Below are experts of layer 9 (counted from 0) of a mixture-of-experts language model. Rows are named router (the router's row for the expert), gate (a neuron's input weights, with its number), up (a neuron's input weights, with its number) and show model dimensions 0-79. Each number is 128 + 24 x the weight over its row's rms, rounded and kept within 0 to 255. Numbers have three digits each.
Before each expert's rows: a language model's description of what the expert responds to; "comes after" lists some tokens at least twice as common just before its tokens as in all text. This comes from a sample of Wikipedia text that the model never trained on. Tokens count by the router's weight.

# expert 8
T-initial word starts. Word-initial t/T and st pieces, plus list dashes opening infobox lines, like tournament, terminal, Time, Turkish, county.
comes after: "\n", " T", " the", " a", "-", " and"
router:154119151119116137116125088088093153128111141084125173145114124127132132134130114155101108142108134125093139149152107121071176119111117131124104164129120158112156129168147148133109116126119078169094157133129123118125164094097121150113126120
gate0:131137122145124139143142149109136150161095218146111160168165168146127115137189134162063154075135101126127129111112077120121158111127128103158113146112108148131143090174093137145113118115174126118149149079125089156146123136122136113166085155
up0:104106117146123145109138108112108126104141115121170108088123092123139115167105117118109172111156169154148114153160105134097080160114149081135103148131100125169083109132154118140122157122115091172129157120137130164147131120125111121128119145
gate1:147148135095104129135161129074140123115116173104162100144142149096132114155113151132138092129106131114146112102125137163178088125119134104130086070127139093164135151134187132121136146120155105178139118085149095097100128170159122111144148121
up1:071120128142143162126138141121111098110149142162132148108132117150106092115135124124109111156126170122142143120156141083159101125120099099169136169102125141151132113132151155113126111154156117102141129135122153070095159128177148129099100100
gate2:153124121147091143129146167138097147102132125123131114116134155113147180123134104147073174139126063122142102114115152114130111148113085141107123147139109136170119129120143109099106144137152099170179138140152181132126120142110151126103113143
up2:082203112112134133137120117109140111122100123138117140115103115125122158144133134124102123098147143116132153160138123145126147133109115128091093096143178146119177132164149099126145132140151113122161108119129094094146133146178135092107120119
gate3:140128145103154105139135130145116160144163125118161144148094132115068133138142145109138086085128094134107119123141134107133144081100075182174086121066077103124139188144135112139135120120132062107117125111146145105148130120159136159119153139
up3:100168107167142138152152130107164125111123144124126120156175073114101149176124124127162075098145127140086146142146098132159122161145120140096144115139103107137174155136105173142150124180133092089164120110103118136157148138115163121107122095

# expert 4
Cell and line starts. Tokens opening a table cell or new line, often a space or digit after a pipe in Thai place or sports tables.
comes after: " ", " |", "|", " (", ".", ")"
router:141162114133128084123174124151145139133162124146120154111099115113085097153103098112104123126126141128110142184151116160075130097109132156125122120117159119100129165117144160122135108139161152107100128157130135124119151115105108096096137183
gate0:108124095087137122116117138149135108110178126147113089105129140122102126143180128157112149112116133095145135145097159134135122180094121118108138153094127134119135091109073143138114120136147092152141139109146129149168137149133149125143079114
up0:090128104094126113158125106125136128110077106113171120128133136113110136115089101111168171112106130113123124097103155143117141087156123097098158094173144125073102120091123161112116110097128148117115104160142102124132156129175160104120149134
gate1:086169161081155144116127176156143105129149137146136134137142147170181133135110126101098146145131127137156128151139136103147139110129115092118109141078138127171108145141141107110156137151142131087099106088155141124155147106125110145107108090
up1:138099119144112140121146170085139106119123116081105135140118126104105118137109136152157162145119082120078122156090111127156154138129145128132121172144137131158088129125100138128132177115132098114108108167111117124170146146151109123111134121
gate2:095133126123150097132126118124159092124119116147132088110152095124119133156093077134104153122127107126149158144143124146143166119146101119136133149105143115131127152150116111115089069108136103089132126184132133121183135112076143122125114163
up2:137146124087085120078120090087088119146133120141142094117120109108070126129135100153137111133100130117088107162149092119121104125104126114112110124107117087142146129142135109135155098147163147115115156124134143108190112114126112122128083105
gate3:104162082111167094143160161057124130129124143083180094109112132135161128127110138129146170143173155123146131140169160104136158122161134129094101156134133092148117130087107144112102161109147102141113155109141131099145098171083126145112146157
up3:099154099097126167141082120148094095147093098166120146126128112132114145125177153096132113156168132165118100122119162135107119152130121120116127148167132124114143117125102138097132129159100146094113146148092119157173121125130107129134131151

# expert 6
Table cell numbers. Spaces, digits, dashes, minus and plus signs inside numeric sports-standings and statistics table cells, like goal difference +4 or —.
comes after: " |", " ", ";", "0", ".", "3"
router:124126110152112107143149113137151162117165106097130162122122159148106164076102090084153180113114154169136089127131143142092141141127129146139114116141129096113128155142131152145124110125153140108133159113130101150138129143113129139092181116
gate0:129125140114117131130133176110120122162142123112130132155148117116153141168134111116146171107124092135130125143103141111162160140183113122114116136131079105148142154143125117092142118105137128134106134084139180134091083129108156126134121123
up0:120155140138122095119144145117100140106108118096135118118172110166168094126109112125065122098063118117135109155098146117169112069107136117134144117116159109115156111135111094112164096126099206138150140154103111125106121133116120135133127109
gate1:149149101114104114175100126110131153165116156161167123146128161110150173108112116094091102113151137176114118091146084102183108136134175179145119134106113122139110171118110077110128111148173123112167121146099155135142173148128145142132109104
up1:129139150085075153151127148167088121160122199142146104144134171151129149132140151149153093111142085143112140116092107158097122136147192178133096093115120164129129111125131125142146137087152120124130151086107114159128138135117143141106121088
gate2:131119163193118128124114140115154141133150151089098170111152149159179134162104125141089153124149156119157118163140189123149088112106137128147116127143152124123110157120146154129137129128115125116145162139093094139173118091135117167148087145
up2:198132107097138136144151135160166148168099096144147118112076143110098132130164107107110141086095132142121143111146114081129125118119117137126153086127147114088151118130118118119132107122116133162111124158176115119134163125122122080116146110
gate3:119122159158091162149123137096176134143121146142154093122127141148142118111153130143115143114162121115103158108151114139183108082145108127118150118142130109129111155106132115124146127147137143094157077125107095107088120130096125123149148106
up3:142099112109115136154147154112124154149175141166119145095141137141135173111125152133152144100142113175130113154105126144113155117109132118130134127132103096144133109124133133134143136084125140150117170131100096153182160138122137102132102104

# expert 21
Table and list markup. Table pipes, list dashes and heading equals signs, mostly at line starts in wiki tables and lists, plus line-initial In, The, On.
comes after: "\n", ")", "3", "7", "5", "4"
router:075165125166127105134118136138137115114128127110114104150142089129111133135156135128112111129146175137104158103145090080115136108158123166123137129127132143165128143115146152100088154109131141098121129128100155132078103161139137122068138103
gate0:166143151153149135143132153124109164145107138138128145145096140162142112119147141114149111106153109137130132148093097162133157137121138135169182122138121140147147141179113095139119105105144129128134097143101140150120152136146089153092128129
up0:137124172156142133125126134189142084149207128101138154134150124112108115140143138148158110134122118111106170092138133132127095114059135131177125133147120104157131124159113133127090160065125152170124140164111101145104152146135103147102118116
gate1:107137117105109124143120116119150129130175134138160136074150142129094121106132133136090182132108129123135149106139191073133145152105077125169125140151109157132108136123119112127109159146116093130128144112123137179078125111142126111104153117
up1:093157132115179134147142124084121105126106146136142134110158104133115163119107135144103137102135129118160127105130134127157163117113151125129120098108092165155110147143104092112139142112084144134147124066091112133152155130128118116112146131
gate2:144132109127108065114099132140143102131166156107101085084116113095137144163114209112109183139100137144135156135118152125165142117120145141135127129142154109129129111157124143124148106101128126145112122094129093164080162133130109125158168159
up2:165071141170120176112153132098097174144122074141078111112130121121136135097165141090114163144120141159100120136109127120098105145137141136135129102162116127109117137181125144141128175080133156132151106117122138137124139098133130124099166175
gate3:147125156086130090110112128109107125147140119144111096083129146148125171161076093154157154114161088133124115124121088129146126129061099126112107102141124150132142140130098136154165142104135111135130114108117116116131177155139069118123083153
up3:116107134074163122139157098106178125160148113110122158160142148121156132105145118114089124133121121167130127138141111130088113126201147151121119156153115113156114106141123134123102139134122134152129128120158159151126159106087158110146124087

# expert 15
Years and 'on' pieces. Digits of years after month names, as in November 1941, plus the piece on in words like Non-, Colonel, Nakhon.
comes after: " ", " D", " February", " August", " January", " s"
router:163130114141172096117099140123141088131130129155126171119153128148081160133111109113119103159134094129149161112132123167088160115144147084098102118121126142086113099117159148159120138115138104120134125095086104125075130138186129099161111185
gate0:139108175129074127108152137165141099097089152112108127136121105118148142109099165087129130148142134136093137114105128135094126175150154160147123141110101107090128154152126092127144101117132147116156097106119156148119112116159108164092090119
up0:128125171138091135112134149132137146142129114148100112129116109150101174158123113108086113170112110103108117089156137104097130170167146118148115116103120114117158147159139106138130154113142182134073150149138120149120088103140103147112119099
gate1:118159096144126151118125124104151094141111133142193114141104138117122123162092125121183118122130137125151142127122123157141120119141119126087129117162128144144139115148115146134110153112108080112131126107109103176073152137154165176179116074
up1:087131137145150143147122139131154084133128093122135116091097101129131145112147144133112092134084116101149180166164103128112156135093157175091116135078096134119138126119154149111124135110140135080090116141140138107124086107093128144127130125
gate2:143167153143118096133152110138151113114122154181098080093127117123083130171166155116107145113092152124170143129141076163159121118114129117096139126126100118134157097099091153102137108117145141121106127140122133101094134129133123143118132126
up2:136089128149114110126113119078113129127150115148110103109077098116091101113101130120133138150076166136126120166141117110118080146153155075150103168091152117104134109115113154150130140120075165094119137138117117106103150153132161134124149129
gate3:095124153129146138139124115147125121159095142157160087132143095146129160123103120134141109144098103182141114128142127111130124196148157161151107118080098147158145111122157159106093135113129141057128107129113101147124134072169165138139081116
up3:153139105088122126147166123111123113108131110131091127125135130123143111153143115167150156106126145158123133106127115154114173134128119154133161102151120142103119126112086086166109155074078142134153088130115153157128160175113101117092115064

# expert 2
Digits within numbers. Non-first digits inside multi-digit numbers such as years, counts and times, like 1-0-0, 12-6, 193-5, 7:3-0.
comes after: "2", "1", "0", "9", "3", "8"
router:167117088155094117148159156168147100116096141155143157126136097098167159109106151132112119152107108128152109117116128161125091116141137134167140100154088083106135132167089129137111142068120132157129116177113088131138102095136100093132128082
gate0:089160142130104109120131107129095112140170151149146136082112150105181121106139149121134122134127083121146126136107104126104121157100112053157150153126142132124114123143152121105098097138140095129109118092114097100156125159149143070156135083
up0:143128088115109129130099127111139117093137168095182132113134128108129124117135104148161129106176159124132147109111118126140157117095163139126148134109158126169107134114145126136132115092129095149146104107103128176154095137150142118110140076
gate1:130110127152137178134094117144131107182114146105140085140106130110115155127127101105103112185134109128167106092147122120132082087154159104132153120141115094121105101141123150117107113166129107160133118148109094103127088153154117099125137129
up1:103116122125192108140115121064120125163107143131151110120133129143139124119077133156114140139137174118162146094149123165125120119121133151170115133156126117109089146135105141092116133119139127074093120158110149104129136132108121131111100134
gate2:131118137139161141132147154126132134123117130127120144110083148140120149112147131127152132098116123155093139135143165115179167137169119157141116105123176146124100129109118067146166117120120099144145114124180111124129128079140117104119175144
up2:114162160103143119103105127106121114137104114096082106121138130131136106119117107126090111143116175133117117115143117146088112144125143141160159134146157106125127146120132113126138162123129130134088115150146167118149131115150158162074098108
gate3:122128120147186165153129137144110110150123096144118170112150107126140098074157101152120156110101151138105121134117159101107124131125155127123108084133133129114146134150162154090132137096093129142136158131138163123120122124147114155155153105
up3:160081149123156153105144108136126146164145129122129145107081146126142078147135088111155183168108143091153117121076160133165095111140162146137080122131146112113087139127146118077141130119128136136090160159172161101091103102143105124081119130

# expert 10
Articles and numerals. Determiners and counting words before a noun, like the, a, an, two, three, same, other, several.
comes after: " of", ",", " and", " in", " the", " with"
router:129141131136078106128164125124144129108130126156100127134105102096136132105093103114114136145135146145140114150148133100108136117096161167154077140104115107137124147154145130150124093118134163111162101168130166079099125100106116110096154191
gate0:124160160140147165106141152111109149131108144149173091140139116115123119134093160161110119151117127122152156143138163112155135127149101081113091113159106132152099098127109156149153115129137146127141104159119137124133136116162106097089130128
up0:160177146062159125163122110096131133138148170177137108109143118153151154129099116143112116122125110111131165104095096121123122159123141123149092076124098095164145125124160183135121109112168144100140139110126139136141086075104123137137135148
gate1:118105152164109132132132146093114108116163122162155121143117128091130118109125104160144119170120096094126094117149078112110156107084155071113135108158142147124129137184123122123118103103090131092120091123128096141160110101182121103100172158
up1:140131139144130091113079129116124145114126155088130107106158138138118114127142161150136131128140147134162143141121155130145147123120071176129114104138121150096138128153186117123131184156118106065125194099179120128117109091115137117124128157
gate2:115102132163103138092107151087125094139089143132138149145128128167146114142140196139110179131121160137150095136115141114146073136155127121164141180135133150130158131188156104151128156169100136066102145123107134145137141140122112109143137122
up2:091126122140126129129149152125094135147158116147177116166134140158142135154153126126147171131163167116123132139111132134120125144171112142154121152125148100147143113142144100120109149181156167090131155179156119147105168169122133124105136132
gate3:152159133095124135125119113111117119197092112120139100121122152130147152114126127109100144120139127108123115107123134118109112123107093134109140149140116110153134146130088109149143133124117156161097139144160139108113130119138114125156136150
up3:101128122097103127128126136114095109107147097152129153130127134087155116171125081119113133143116148107148127120069187158087099152133140150115123125093114140162170086181135164166143112090137141131109123163138134146156124125083126126109117156

# expert 11
Prepositions. Prepositions after nouns or participles, chiefly of, also in, to, by, from, into, as in commander-in-chief of, Date of birth.
comes after: "ed", "ing", "s", "ated", "ation", "ion"
router:109118090150095177107110061137086151098128100117134150116123078156119103112125126133120141122103160139169126098112153085159086139122135125125101158128141119126174073101138147115153151108124142115154103128124137127119161127142145133148143118
gate0:138107111144055090116115148126166138149125134106167143120114116117146112142133128103111149096169155139141109134134114117132170122094108109167122176164124147138162151130112142124146114045111106153123133152109157145102122115133119106136127100
up0:079139119039118097119113195117128139130107123126163162133149131112144145177135161113127146135145125130127128137154144103115094112136128127114120123116125140151115099146114136141119114096115145131136107084153105134102079146167144110098173158
gate1:114127111115161091147102107167131141143113113113156118094111094109092100124105129166116132103133099134176089146180119145092113134130120173106114171146089122130115125120151122167124146113085163164118161123121105128136113103121135148120126066
up1:111131091122132143122153108117107124146120111142126163142110107114131095123145157119150127117098145130125116145120139059126111121112131135106148116129114143087179142130147133133166167148079080132151129113150157131168136113138139108078111116
gate2:146097091114099163129109161100097141155097127072147123115103145119092080143104134114127135129144140213126158134173133121150080103129131125093102097116119112162124171104136150123129133099122153129132165115104156128155135153139117154114098115
up2:129158090132140145116134100120114118110148115115122096109127132116118124131143112127131108132110170108118123164149144099122132123131143130152116080085162102159084156139127101152091118159135107120103083126124082132197058105120133101142098118
gate3:111150138140132182137128125147171133147162118117128147145129120144143102164131115135164150106096086150118188120111111126119181104130089095108119163097121134080142098145075157138135137138117107092124103126134106155148112155127144136147094103
up3:128098124129138195087144159098133125120186133131158135103117160144144095144143123160160139123082166145162124089124109083139135095145102122116112143103155113120106130152108150138119117140106121100117142135123136154125083172126127131127134134